Below are experts of layer 6 (counted from 0) of a mixture-of-experts language model. Rows are named router (the router's row for the expert), gate (a neuron's input weights, with its number), up (a neuron's input weights, with its number) and show model dimensions 128-159. Each number is 500 + 40 x the weight over its row's rms, rounded and kept within 0 to 999. Numbers have three digits each.
Before each expert's rows: a language model's description of what the expert responds to. This comes from a sample of Wikipedia text that the model never trained on.

# expert 3
What it handles: Personal name pieces. Word pieces inside personal names, especially surnames after a first name in cast lists or sports tables, such as McK, Br, -son.
router:507558451454462485472471475553492483463462422525456414460499444512480571476529582473550502552471
gate0:450499504500530508555411490507418544433433571518475529513507504547503530510509535504498513406540
up0:502465536551515548493515514488470522462522479448444474514479486499487477515477475491531488544498
gate1:503512463401514477412535524506527478596547531598528541534506524546473509440571587472476537534510
up1:539396496478495476469539561513431423496470477522508491494481508499535425478496494519508502507456
gate2:476485441588628474482533499512588517498489533487453481468480481409516553495491591447510506485482
up2:449583457529499535531531486430550516553476436453574505504501487498496517504507508524436499448512
gate3:483541527502545497468443534512556454587509466521486501488397456467541564523472557490498562489503
up3:496410454463510510467551502539528475467509512488518533507498479549489476473461430548562461497419
gate4:491446471433421512554598504476497519578494487603531485498451420460602566525500515496464539540558
up4:508472511471540507547520516477499484460494494515534493489490544534442517511534572501520488558538
gate5:462519539461489532556492500435514513506445531486500501480491476512530463470506516511494502508469
up5:535464542494537518538506482587516518425518449539533477458518521477477532508511526519524479464506
gate6:515442508485511501530466522464467504560455530482467533564610455426472494516514485446539468442558
up6:479540508497460498503451544452493499555456447507515433577556550455407538511539492495508515481546
gate7:419538485472484479480564499447500463517517440528483455520497496514522569558494470510561437464496
up7:506474461486548618542469562492508535468474421510473580469476487445427531448390534530477607515485
gate8:532584451494476542513486480497527500489507488472451508397524490460469481503502556508510540531481
up8:495526469496487545505458507488556495461510505491435506451487456518516486542462473561525577516478
gate9:415477489517547517571505412543535492474524442502406478451538517510478482486476474492496486475477
up9:497558558483528526504485495467573431575510595490564499537536499549516475462504571489490471477400
gate10:461491500564444495494410556467541550500544418512433465481529501543527479585511513424493494463527
up10:524510514518490483455487451445430548558502559504444486523523470456492482553580540495489507486540
gate11:519451488441510505496545483537525517542479466496510533524482537499546533526449509496495461477483
up11:421505439465509497499582539499518509416414555449512472567447582520459534467502477482431580495519
gate12:523556488558435529507539448579511556454518471478482448456544450497425463433534578464543527554506
up12:490513478517513441504525512530516488518584483486501478418473419516499561515514494461451481498473
gate13:483522530536502495511448540544539492498529573476569525509445530483508461450519467518498553476529
up13:498441592606547532524480473553518496525491454495549441561493435451523535465523527520487512461519
gate14:491493548518447537486508495449509540555531582507477515568432446484437465515492521490454572513480
up14:530437564475446398441492474455480494480528552543560499526471444496387487584452513573550492493524
gate15:538524504505550498507516481443555596514490562509550529527504478568484613481501558513455479498484
up15:533511438525515442496523480502512535493441438511523564483518472498448435440525535506481497573513
gate16:536485479444515462466430456557535530488519541499548531469462557509501521473515547444491572490469
up16:476500505513528549521536613482454457480504507569506454577554501571548456465449503523545381513484
gate17:513479541554396576520540462472538549490472501466521556455520468477478598492496513523532441539470
up17:492448531468583502494499551503500483462545524454531477525404540494562436524458434509562420458542
gate18:538526498542550462550465493459547470503426474455437553520487560505541491483493487538531531481469
up18:545485526455528399482513442482466528517509559514571583551453486524506514436504487507515457507509
gate19:504471501516505464453507574530581483512466534492480523448534527527444499532575546459416479566470
up19:506531532480443526511509495519626463441496497453507501483461535465548525468441424491587474533462
gate20:449499579467480468436479465439527411546528521591524515536444511436497486487493497523497477520498
up20:504516496557561542496493505403448447480485472563486390430533485602515573491487555539491444493519
gate21:519477466482467484500459579511485474442487442445522535514517507536504527529480496494539537513481
up21:471504486466548517572544498437441531486516492537549485464541505494454505481594550469460484487599
gate22:475524458467481498491530516481505544407575557428533526531446487505513471436461564493481508500566
up22:492551579531502464471469469535477456484508467492506547544470597546476514528545530495466457507455
gate23:403497546482573461470534538520474465514462503471486514490569486550467539551519510502512443568569
up23:542561552523500525498482507478476450527559537560510533477545519493538524604533478542489485600601
gate24:511504510415542568424511547531439527484487507540522521555511492470412501531567526541496470579520
up24:466459538443489538544466493520469431503492490580514439586516512504509403507499486485513484499494
gate25:537499436476471574441548519533455443543484479506502515495496482506495480482490536549440487531477
up25:512559514484592558509459439452444534508522463534477483573470550521556485469480537498528566505495
gate26:474466505507461482489494541431599471448463472516567515492464453474484495485436523550529462521551
up26:495509581501510475563584541510477486546570481498395483602478494454486540456507547465432477496501
gate27:530536492509557571538499362491421537558513444444547456529426469436485440538491476421542494444458
up27:479504493525485442499522565488498544455558538575520529514485433518508537439533524508536489479537
gate28:486507564450530437426444560498492486444527429483447487499429448498473500504528541490499495539495
up28:540551533495462473544493521485520521465448472525535534523560546523527514532457534535536503511527

# expert 6
What it handles: Table abbreviations and labels. Capital letters and short labels inside chart and election tables, like the N in SNEP, the R in RMNZ, Total votes, and month names.
router:507510460453479499421453499502493501487447481480537488496513514551476506448608521479529572559447
gate0:491553449512477519460434531472497445549478451476518479617555494464438535531541495543545497479497
up0:506554492552470494506559499510609519492526406540547456615553488471464528483539515481480517567449
gate1:526443466470445538544499578489547506440481517575453431516526551480502481482475509550559526483457
up1:516490501513560436490468447384487533493572502450463495488482449517502476546505478490451514536567
gate2:450506533573465485579466481523496505498468424487503504472471429477472470531496502448494473485502
up2:553449552471521531494534520476496478501478477499494468531521471506565498530498471570573456519560
gate3:491529441488575493483510518500546529495434458419559466551444440498495529507549611548500573428489
up3:487465429492457442550435496524520502463541556537507499508501469435522522404541556488515517506519
gate4:437484511432497479457461483458545454514525439549530495561462490489526508428500473555562524432457
up4:508459465457530530493479449504519487513505465550515501483467485561513432487480549523522481536542
gate5:514459461536527487545500602514509515497535433491561456501449533595522500529497542555499518532506
up5:487485507531460467457511536519493544483541487512522588494523541555502552475502495476428479425596
gate6:474557489496485512430528498516521473517595597391421480449462446467481491544491503544537520483474
up6:530503508507523460538491536457498507520478534459530505548511431489496486431536561512463449524506
gate7:562493461486479446467432481520567434529495493582511530484493511476546462571403514589457527438443
up7:489609517484521396540414518485623482568493505527487530519492521472534450509474556492478537467526
gate8:490476508505428473540537450543444483438503537512464491516534464565513480469490453527468594557415
up8:491489498513525582505546460530546487495541445482519465506502465498535527522447501492530509533500
gate9:488441445482482511469495529454560506415508552465518543418461446463558413445478528515458544499482
up9:462496463491567461480497484584436509518507498457499437519502555567448500488540514509439499496527
gate10:565486445487493478502513496526482540539484507550533530554432488533525526512477548527533428562483
up10:437464507567518507474503480500489466441487497539505490500464488438477539506554464486544497530460
gate11:504582551555556435462507518535530542598432495537488479472558448508501501574563486497478530566408
up11:474395499573457521494519491529496446519514490477536560520371496524521492500437499536555490445526
gate12:455430461551525572513446494558528488437516462432516536486507510495475451440524575465488463549448
up12:524484506529406459495516542501489484523498563601487491481518559468502437482502481527516543513533
gate13:465472532526454493493480497510583528491489560471572500580450526556564489502571466490548488554492
up13:514455539502431453526480411544453517459563559464517488454482448553444513500503517523579517563566
gate14:482588505515500433442434511489492513493572475475516502486485515524483473539499495588467472615497
up14:473615510495581444502515487545492501437500543564510522506492523433405492447538515508488414446610
gate15:564430353488462555509489515526475466466525520523476527540488496606434502501515504465456543541363
up15:424480476490424521462530478503519540534518560505535432534492466515509552541543540492499501504466
gate16:461481518511479528557481540539511473464516543459474501486488506477485507498518551511504441466478
up16:525481521508534495483498479486520544502502490468513553554535507466466482438451435507504468537493
gate17:485434450570492586591514518454448445486534497556496553493495498513478475495508596485490484519501
up17:478501586481523439493485533499479499473431550512539490501487417426444489524519459524533584498495
gate18:539528510531459461430472510469528518572561511447539530476497521597565520420490452514511499488521
up18:446454518479509513561509502492544524534582458543560555516488493541499469507444502526491476494514
gate19:544422517423419446431520508489488540458494550559489538495509500528545514543541529496489535489498
up19:482532462505467464537545489526535503515535524477575418566547529488548512496506464458526464461549
gate20:577439451474425572486501554552558508500488500517568492476519475549497514485485432469474389502493
up20:520522494588567514545533524468538486521532520496512495495491511512501477481438532426460481480474
gate21:515460458463488448449542467491436456478467457555532525549575487531542516509496545464586446410504
up21:455541473540539530512450539501470495450513507458471473496529524485493498449497545440426526475506
gate22:416491556549481481491510527499518515412424513480526544462500486457534493505543520568459518419453
up22:488499505542461490578456516466534487457436574511485479484477518512507530501509449493487470420475
gate23:511478482527483534524537503502504511487494542462506495485438507457493457506450525527484466470396
up23:540493532522442568482464492507516457417527480499496471521485459493466473453541511518516431437555
gate24:512473481474439512494545479496442474464506517561514534543486562533529522515498507504485523490497
up24:539503480490616520546494465473551525520512522501471489462552469485596534455443534464462479492453
gate25:485531477473490467558476476449502519530550440536534501476477465501490547520548523545535484523508
up25:569519527483496461511493463450381529480513498532514504539466535499498511558483452510552528489508
gate26:520492536477504377493498441510535536548480542470522557550482484525497516537481496507485564499453
up26:454495485557511470459543453528487461464467490487544449469480474534490482528474476537475482447445
gate27:544467525466484445515578492486492511450493458473556500426586482471570443522464483530483503488529
up27:472501514478545503471499528458562515588441521530513434466555513468511490459500512471484429494500
gate28:552535515505484513548522560465497553555492430478546471550561539531533517514489485500563486535490
up28:507478511500547413512480519479551530525498397494551518509518509482443483447513476533580497530467

# expert 12
What it handles: Institution name words. Words and word pieces inside proper names of institutions and places, like University, National, House of Representatives, Department of Transportation.
router:527510464515505561460450457532474544464507432467527427446455487525494527441545523459532537490504
gate0:538426518574492427547492473522542495519546496413470507544445545485471512492474556453520567485457
up0:428537498469455615577497493456510543512504517436471508518539504506593507500486495525445520558512
gate1:570502502455636504428558513518487529487556462558469539484477452537457545475554510500423508440529
up1:414514452491487541567471414489376462493521544472529499502599471435490505458472497448486500486569
gate2:414495568492493526517501510533465454446513445521506523508486491528538465489469471540520527534500
up2:517476557445556507461499459482514526504424587558533464484563560427549474561535528519572508554517
gate3:548540554497555546524552529494498485456519482490535515531463525478439511535532518537475451429528
up3:439467476461509501510417552437510559530471506504480504542584469467586463480468497412498556592465
gate4:517503384505582461473513529521496431459516555596461474522543549565431529439593496498505614554472
up4:525468511449498495535460572487415440445482486430505520530489472452521534478488538483470527433501
gate5:489502548553440503475442462503499401544483487492452502475544495463531529450503496436472490531486
up5:486529509510491445534588475533515459543487510561496439537493544466500602469509538516426513566496
gate6:527515539504507530517513478382542484477503509507485474543458514455509470453578502463494464514489
up6:517470426485505468450531489470500533474553501602480469515578580452504488502479474399503521473486
gate7:496512470499515425556535528481484526536500483417529506489542531505436628434458412420514554488515
up7:520544504503508515465580447467526398508467503407452543407551462556454431546519430524547473587470
gate8:504570474467475529465593501467460473509523489495537529497458477416554512474517543544429486522466
up8:502447535486569494518418546505499508477520580496459467460498510530488517547509410446487501499569
gate9:533480429502517543458468489484468509461473493492549477491463495500463481533514496537474523456542
up9:465476548487484408496476470523518500598458470565480517481553508456533500527515528434484468507471
gate10:498538575420478547503471513523521535486508457475492513482532453546505495588518495461524467482450
up10:592490488560462444592579489425477541514454496521428508524572605485459546479427511456470517532518
gate11:483476511556541440459490503522472527585528464485496451519449528504508493486572499496512519520494
up11:475565455402554534487492534491459514491589497476504591414486487586468487520460463557471533459467
gate12:499516521465540500552521472500557499464476530461506478534524545467406474503539489459503468481541
up12:469519526545469464474471531515523434532531506572471448482486475503555521512502498509525521562422
gate13:533560518422517439511521545499535465486452511477531553539516479512545553478464473482532575532513
up13:496558552442511434490449499532464469537476486496455561521490496495520575426368523405482567495520
gate14:614484520495466457515473491474475505523489515494519466463493533521452542457525549598505496524438
up14:410511520548459528556530505516429480574468481478496528535435500516497475536474468454439433427479
gate15:495463562401573499533478496453531530532474446521545503528481497496498466515515472474495536501475
up15:508474593456496515512510423586477546522499509498515547533473414443503492495530483510461425548497
gate16:542524547506488516539542523473501465476494536442413547477529463449572507469515468545481486492513
up16:546450519503523465519490510517503561488568485530471494448555479551461444506511469503481519575485
gate17:528538599528513557527472445563431448556435497527549441480470577525450514449485510491469482515492
up17:491554522509460513470466513445484463556463481458470514492542569510525477504485510471560491455517
gate18:492516423532509619485549493524419520415491520531522483523514555540471512523541517444514520447514
up18:539497501449502456521534533497486476483502567497429575544505498479574474533444550535464436610499
gate19:506545456532482533547528497486554521462482494491475477401490471548536497490556502456476460477503
up19:516509494524536605492511550506503534424513510484465510434472565534540494454517448524573534505486
gate20:493475509488528511540477529517524540529487465521506539502529495499502534489495643524492490444479
up20:482482509456544503507501540469516549561458514533533495497540476508537527471446488504498474555506
gate21:510482452493518462576473549532552596460502556517545509501473438487491520431542537508536507419455
up21:493516481474510559491485473469466495511539484501444480514471498507553548504465473489481485582534
gate22:454463494469486525583436482502441533486525493483438495484466515508457544519465582538443521509548
up22:521539465500568508489550500473515491506518468519528462516554506474514529463463457533521520416459
gate23:498494577433467501412453476557408499546501488398403457497615427516512493452564524500496581526487
up23:512450478453483468536519545507501539467507559467451527472512451523577506531532529469483572535505
gate24:558551507476547447506479517453570484524545521495463417516525475524504547509550500482502441502554
up24:510521584464482508524545489474530487555520490438484526484584525447472447472467468478478467511492
gate25:484484552477503458492530444500531434533534494503519393492457473498514403496465494492512486453499
up25:430520507524505563527461546506491497480471486473489598513509521463439537486408508530505526467514
gate26:488526553529510475524521546505462548502510416539489533492487413510531474539471511497472471563535
up26:481454520498484488448477539549573462499479447581476526544494514557497549514510478474527490461535
gate27:527517524490588473534481509433544509516463455477475496513499491479502496546490521390513486442432
up27:469533499497505542504494555500448502428515496528446557544483490479516471482522548530445439451476
gate28:536495501439512501471520550551475454483528519532466551552588453427449432532466470482578534429486
up28:463504439528517519499534528557429559497518468467472579489522490492528494500528501437528533508500